config.toml
balance_loss = 0.00248
num_key_value_heads = 5
vocab_size = 14624
rope_theta = 10000.0
qk_norm = false
init_std_o = 0.0549
learning_rate = 0.00727
warmup_steps = 200
max_seq_len = 1024
max_steps = 8417
dataset = "wikipedia_en"
Below are experts of layer 3 (counted from 0) of a mixture-of-experts language model. Rows are named router (the router's row for the expert), gate (a neuron's input weights, with its number), up (a neuron's input weights, with its number), down (a neuron's output weights, with its number) and show model dimensions 0-159. Each number is 128 + 24 x the weight over its row's rms, rounded and kept within 0 to 255. Numbers have three digits each.
Before each expert's rows: a language model's description of what the expert responds to. This comes from a sample of Wikipedia text that the model never trained on.

# expert 6
Mid-word letter pieces. Short pieces inside words, often word-final, especially y and ch, as in rec-y-cling, Can-y-on, par-ish, Las Veg-as.
router:152116151110126111143134111104097134149151088156153131134164100126144130130083106137154106144138138134153062128120178141094070115101141125145092160124113108124107149104089114153160183096120130166109162120117125133100118141114126116146129112141170166138118151082123153119127141141111155112102130149102115125134178185106137140077188119144149148120135135137104135123145093134141096132110110152146139122116125177115122131176110068122156131159172134123126091102143114153113118135123098
gate0:120157150077110096115166123136137105152162109133117170149102167094143070098147134084164128118151133128116121140152137128116103120103112125149107158131128145140153142127134109146112158149102163091132136076124148126131133088161132143158121093142122128113153138112109141095118140094155161139145116114089122135128193139105167128138105087119156156141113140136165119110133085114091136143135145176125155116104081132084140105129183147152130126158172143087114115137107108140097124108177140
up0:155109095140084155174111127098125157121124099139126101112157139147139160143092160164103086134106135148132129153113120098129139143117157136129160076114125121126123145137183108092126113097099117154109142130133125159146135123103134145099144107127153135083122123171118105171143140108171133155162146101156133059171159057177101135163154114110140140112181147123122103135116135141116131126175134108115088146190132136140113158123113110138124132133123154149147109101156155130123134137137113
down0:133127119139131139141150108176141151121165150101128110108077101114135118105137125134109163134108099122111177147146122182113144119141115143165149139094106147159123118188155121112115128125116126147092162130159138145129146090109133109119144119110123071136138145098147163120155097119125136137106096117131167136113121148128091152093124127116097156150143157085136168147107205128108148108119145150100128137162150119116108104137093137074079159091122142158104134133166115095103113111172099

# expert 39
Hyphens and dashes. Hyphens and en dashes joining word parts, compounds and number ranges, such as Comic-Con, middle-schoolers, August 9–11.
router:121184107142110100125088132144125108158166149151134125113134119143152173116136130100149158142100116136115142131121133142076110123134091140160114139146120138184145139133142146168159152101110115115134127124110134166103160109171128106161111086175138093119141094149079121106144160071125137109136165134103128133113139121128111144110128138117108171171169152139168136127102127077084124147104131104156136128124126159107102117123145074110091160158196114150134124139124111159118107128120157
gate3:179108157122134136139129053123111153096166098088115115097124111138136130153139154106123123135097106101125099126154093100094112143114126126097104112073149136142114098110110098158131136129118103102141122115117133105130133159140149112113120136131117116129167091146137164073126117121156137150149167132124126150135128083132128091135119121134106143100069094093134179155156149098084131150105121091138115133107127105083144125109134118117081150125074090147088095102118161129145147162099126
up3:166103158126125135161125098139114168125141105104051118080130140131179109096080138142107143144134128135131123172135117147114115134146144093129076089099118116132152102132105064151120152147108110121109142129135120111130090116128120172111145110142122138146155109140098081107113110140145118145113149152155108124153168136144137135154147128095126123140075112111173107146129139097119118094098125127116130119158126133087094108130090103080150137098133100117120122093080135110147123157067111
down3:102102163135106096108147098109138105120128147142148139153135146084124143126143122128149129172124134131148123121120143119113100153140098113105171139092120151134143121114116128091102154151142165092151158112067098132151120114154108137132174163122083098068125148090120131128102066151115137118127125088132148139127129122096149177108115155199135151137119117120142106140156121180138139070142133165153116132163169169129112152095126090119112132134104142120102087142164118139148135142145143

# expert 42
Technical word stems. Stem pieces of scientific and academic words after articles or prepositions, as in cor-tic-osteroid, system-atic-s, vari-, evalu-, phot-on.
router:104120129128145143091066132137080072076101107112130151132147113117145165117125099135137073116093112094158127128079139108116090140095116138124099104120143143147101139109120173121160079091148126154117097142124128125178097153120127137118147120144132138099146168114126106102146141126157062132139122127126133119134170151152135171146123137141164122138125127122099124133098098112105135110111140115099142111086060146141151186101129124111104103162136162106111120134120116127140166149117120
gate0:110109136161107108099152115138130112100103120148127157087101086153141104123138148115128134141166144099143133134164130156108122145115110114133121137131142130142172146162153138078131131115149138134110171087116118127141113075146143143092149087155126157131117163113074136085119091080169127153120156087134154125129133110171121131165106165125161142139127125156156149136127094146128144145172113097131142172093128119182165161131103118099148112105131129160136170119143126118145175118094178
up0:120121097118107164146133166149132114119192136092122087152105091130138146159119120101107103138156157137130106091125129102120093109136139134170179165146146107132125100093111126186135095145129135182170129149152119108127107127137114132126138135120084158140124119118071145150160134138173104107127118104176149161135133125158083123135127145052132071107127103128103139142139107153161153137100117136135108128097138110079096102122120122130130103139142122150162173124116128119135132100114136
down0:155120093137106149115140089128124150152117094134120136133129099147112189105103088095124131097175135079100128126127118103152148113100161119139137124114131081152123161037089130123120132142127147146126099132116135118137165120114108101136158086133136139088121117099137109107142121097116162136106093087119143133088130146124114107141143188121093106131124163116176128130130104149113127119126122118131096138102160160111141091092141138138130178144129132145190157134133144167147152161161109

# expert 45
Latinate word stems. Opening pieces of long Latinate words in technical prose, such as isol-ation, molec-ular, comp-, coordin-ation, communic-ations.
router:155074176131155098134111129135089111087110142151156143113128130111126140177110137152144132124113135142166119155166171136145115124116148157132132104136129102145137137083143144083151199111147132156136087150125134165151093159158150098082092115105137116087138109098124116107110157109162105120128153112147141133109153145138100155065113103121159107137122128128084147130156100165136110126106166148104151099108115154131141117114098138139096080162125132147138109139111126123111108171130091
gate1:120155152140120118111147093105107152142134143109159152134122111119136140105085146123147098119098115110122129160154127158150119123101092123139117090130118159120078141083097084092122124143119117085102100122146148129117153167154108076125102112120125133134163077127141092125156146127157107110143137177139120106132146192128106148103099152094144118093109091143127145135105139132122083135080159110130126105126088145131178156091140096126134161124095131112148114070102137140132114138153071
up1:103102081108127110103102148113134109146135106159148147059157145116125142131161128139089135102108128137109134122130127119134107155161116106157116124124158129127164132113126111181138133082117101131128113114104130112096129101099117192133122110145167157143136159108131121160144089102122160149123144114138116108121066152140163117135137086116128112140147169128162123126173131135158141143143147151135145179099162107119093130166170166179116083118149094145147140187147099129131138135095145
down1:119113158127149122211103105161128124119062162118125102087116105085144149155102131106103158160120110097089097143095151126150115135122122128137113181085113144141142128170083081132093137117156128135124142132146123128140114103123135151134140134092142138146127123178125144133142136155100143187121157133118112080109160098128147176093104137109127120106144136127124187135114116164121152124118140170163111137134126089097137166134136104095157110147153122151104137113108123159132152124116128

# expert 53
Data cell separators. Pipes and semicolons between numeric cells in tables and flattened data lists, such as | 0 |, 30; CAR, 1–0);.
router:109166090122100127167141171132158111136137132132140153151134111133143128126099108122101149091113120149105128147109154108136136121088113155157101116145163174097106116118167140137103112105100123132166104141155127119115124108170127110063108135133106122166107145156126108113155132111172165138122168120108117115166137148146128116134143169156156133141148144122129118111120129186160119132118102134149124141075161183119125085154075110099109132113071134122115092106154169073125135110138098
gate0:088147158127160116125126101123104183156111101111147070172158110174137114127118122115095147148111097127144144096131142126122126118138150145108178110123163148140153129122149146074103130124126145132114147103132125124148123123112126148119149111147132138185144114150182169161106086125148118136123124126134117139151138122127107107168092106107113137102127142113057115102146115156153130143164138123139108163127162147151116113124125132104117095130138127173137115125190103126096106074052128
up0:115171140137141116133075117146113161153129115136159109162133119145094116071141100116118153136105112152137112122127138116126139117153152131114182133150136165136166152141121164114106101120104154140130144079134129168106155141108139165108136121130141140164141105147172139147093099126147129127130137124191115119121153142167131114191151164116099139126170137146080112118130110175138116140140121113134118146148150159099141103134068119094140105144120136154167095115183086118108106079097123
down0:089125115090110128131125131170148107127123101153091148136157158123108121157172122166136152096105111099147147135145135122141149133146098130110134144135079160102094118105089128119147106101134154172129114093130110093116148134115129108137129159084132137084173105136159095105112090139110129164104095153116140130148106110150129119059161176129144141123170108123145139089145114129105135132086147097127128149080114140119115155101106128128101146130139171111105134048143098108155131127112109

# expert 20
Table cell separators. Pipe separators in Wikipedia tables, especially after player or country names in sports squads and medal tables.
router:099107088127130155106141115130135123110149130130109125124123138173089139122175122106171130118166079124100138099109143073115116141124105181088116143149128123138126139118153105121088122084106093149144144159144103109108111110104159091152110155111100112155109156147201144116112147119113172182165115146146160167090086117102139083130075146098151109114114129127138169145123170158152123142113145138133133123105135154151143146128164118129105143113140126140116141139101132106139158097101123
gate0:119142126130094130113118120136112115170157154124129116132109109129170170144133076156090139125122159133108066074145153090109124095120075144154111133119131129116131110109111131127150079105137127131112143093114138140194115112122115130132141128097153140113133160126126154127154109099098140126136118146162127123194092111127095127143116139168162136133129112111106139130125118107128133119141094145113107113133102121080186140157154087126121177155108119187175167129098109149136172131147095
up0:148200142135140127120133124138114082145183130135128106101141110124139139143170121129085140126105102201136112096149162131125108140105128130164116110135114132113182133136119160125113111137096125107139117110130125163172131146166114141091125095085148112174078133112174135096120115133129137083131114148144138131161098124100095114139087127123110141127141134144066149125128091147131114141144133111132137114150116112110143087098141121105139171128078119149171116146150159141087118112073127
down0:164137134107132143136134128131113176151111097113142123110154144119134182073103174156111092142121151106134079159172124048119120129156147109133154125123154163155148121108083111139126102116122146129113111149114123124138133110152127083108148163126141080126152134114138135157126124145138094121161135108141095077108109128127165110133127156073126127133148083142131138134118109133121150149171157130129155099086110115157107178094138141125101101085139152147089135127148095134147101166127134

# expert 58
Word-stem beginnings. Opening stem pieces of longer words split by the tokenizer, before suffixes like -ing or -ation, such as utili-zed, identi-fying, deploy-ed.
router:135112105183139099127135172161080130127109127123150111130102130115131122088110128126173097123138122134142152175132152148140152147144130133103116087136157089107124127076167126132148113113179111141172132138162161102163132100126157152123133144104109137132170142122085141169174122148148129086137124153128148107090178101123094139123141132145142136137105107135107147093139120135131110133130124153140153155125085114112147127163144071111128090176141159129122159130118180166108146097172144
gate0:128116109153108103166148150140127118128122087181091143139148147119110083170152135144088154161080099124134117121109157104094154146123104115107168117123103151108136107100147144116095121091139161119135174086124125132131161112135130134118148102111134118085157096125137143098133148078132111161135085129134133090120139104105136146175111121152106085114123097128146116116171108103143118120100102134132142136165101142136110164100178148072161109148116144112078116118119098135117145083128161
up0:133137128121121126153101137119118094138155106079091130131092130133150088071129169160070128156101139121153105124162107113092120142101162090096135138148116115093101151136145168165118088112160122111115152078123108174134116143097137131146161079129123122132142139147108133142102124067104123146108129165072156126103145090100114128125147165118127110138111086138166123122133111092148129168096082111127148141137113113134105115121131086089179139134164153133133126138149112130124108122125134
down0:143150143121149094156135143150132090143167143113140126146163094118160109110118129135120149176128144131089136136108091127139142097115134120117117079145150147132136126198123131104133103151081168153110103143131135112115124101151191119124152145163136101146149153142155135124108160117129135146113163094122109124123143148122167111136185092140093120095195144110137112072122146137119201122135144147122129097159155117099156134151150144116113088096105123142122152158111097102122108094133148

# expert 12
Apostrophes and possessives. Apostrophes in possessives and contractions, as in Levski's, don't, it's, plus some nouns before possessive 's like father.
router:143142148101115121152141106097130147140116091124119139102123149084092140119106129148116118155112103133147058195166129146154117121145157143123127106143135085162109109063162101152161124141120145140178129129139151106108126098166127076176105069133126132102129136144098128082176154109092140110089092147139134097136119146121127150114138106131134109102144153167123147141126132134113128109129132149146132111146149111136094131100100147104156172142168112119154183139123118133117147123166126
gate3:134101118117145110105149131154113099155100116119132113145109109135143138177092129160163118125152126135158132076142138098113114081138112139107112182136134147098139104097152111101090182091112156140145147069145124131119161160150139148088147133159107097131131116130127133133117160117164137149141113117138134107146097153115098098136106153174139057097114116171125125148107127151144164124154168114122093109129095140095149083114127150110117106099145173104096136117110164135109174133112121
up3:131144152154097110132121141115141125119104144163150148166090143100129144061125113092110119116134128163106149160090125160166124148102148118112117125123135106134162146161115154106096089138103052121155082158110126117167145138100117146184099101120154165106140128129159118139148118142139138128149117104123107101101156095117137141112135127086114182135157130125136133135129118140173127109128123122130131148132150147112097084135112116134153110121139081144072102113119078122135065116124173
down3:162105109155145153105177145131109079114127087082151120113113119132163118134126092164128126124113110104139118135105097124143114165148168120095142123109160116119114175176093164111108154145121126125138166190127151167070155115105128121118088131086110121126157121136122113148119150113157120140127135130156124113125122082123088169106188108130128118106056136137136135149149125114100131130094165155142095151161156110157167115111113117120133136132122115135099174162117132140124147152128120

# expert 22
Table cell separators. Pipe separators between cells in Wikipedia tables of race results, elections and launches, plus semicolons separating items in lists.
router:130125108154131144103136152131167132107167157146100134094102135131102149100106085147091114185171109137126120166139130144135085094093087109120132144135156159108087125162156128127106109123086138136135156175111094113105117128130131115113113120114124108143167144145146143125118132167141138143122148143116148127130163093151158142123097112124131145132162099145175160111066138159113122136113139147104162106123072128176098166124145181146113112153095130186152167104147144124146115132127121
gate0:138102091127138152153126108128112147089110121160151139156167171141117120115176137098112147152089148122120107167139150155147114144088097115111124108125145096089107089103138121173132082086137112100162119097132125112119191133113124110146098126129095113069105134187126170138151143124134115144165115127126165136086150095119122122142116132146136096121134125147163118128134136127142159182159133128128106162140114134145168164136147167107102103159132135100151076120105141121104155129150103
up0:108149092117153147170129133092128129091099117111147152113182173138136102127129127118101155167129125160130115129140139148159112158148085162095095122144150131099108084111144126118111159087102090109119116113127141143096106114092113118124092127109132127089142136141096142144104099142168132086169163142132120128087139175133127139145141128096149105069131123164159138143099159134130188173115133134111119168149117137124155112122163137150095161168130109171136131154127151116117117085140146
down0:089114136095154130124140102134176107145138103120106139066130088134098114113133130146132127127103135103136131149110177107101101157127157125093140068114123115143146137131143101138150131129133127093143179130093155134134111145158175136149117106131146083113119173107160097122153078120131094178155132129162114131118079132110147178139117113111140092108133101154094124122155095152155075140127124138152116126111118116102117113099155118103137110060104158144098113139124149154149168112137119

# expert 7
Surname-final word pieces. Word-final pieces ending names, places and occupations, such as -er, -son, -ton in Smithson, astronomer, Huntington; also York after New.
router:127133135115117102114129117112082122124137173115130183103134106129134103082132139150120094074142140125132074111162078135131108091124111115134087077128098106124111138054150153107164103140134118120104150122153147132105121120131110114111093160129150161155137144173130088131166121134125122167093124113107126127143114165151102123158152152141096135087150116148094116080114146105131134143080133158147138150119102095142132125124119124127131138127168148115142155118159106155110144155154060
gate3:115130176131118131118111159111142113126104154087140156149112183175122093131117137133146117117103123138170098052136142129137101139163137118113107158145118129119155123098192097139140114149149142124122140110143126068133183108117128127176160100106135082163128115134097106141150129166144130143182138120142134124161110146112136115131154131151134116118125170083112129123120118136156133098159130143127101097105108124100124052146155129147126145104145110161124162135147135130092149151167114
up3:176088104119145086122155125147117137167126123072122138122139098155141151132136141106143116071097177180123107136091097158144120119125122123147096139142130116144118159120132105160111103084121129145143119103137128165094140153146128114128161111095114110106157155077128120109109097103063128151094150137149141142133117122106113155148129138072163103116122131128173127132097126124122112111150089098111144161112125097141095128123117141121174120134093171112115124092149103120116107069149160
down3:096146132141142124086109127143141171119121128155129124076127097097117167107107129111112119129128157103136152154137137135137126097102134098138169117177167097135126137151093129142124135179129117086141154101126172123143104106110069120192146141087146105148137118142098087107146120161138128086150131170099113175108153159137139158132134123137141148134133122110151119099122125174102112093113138179107114110123108170073128129125138120155092124125133110148137150129140086108148140148111065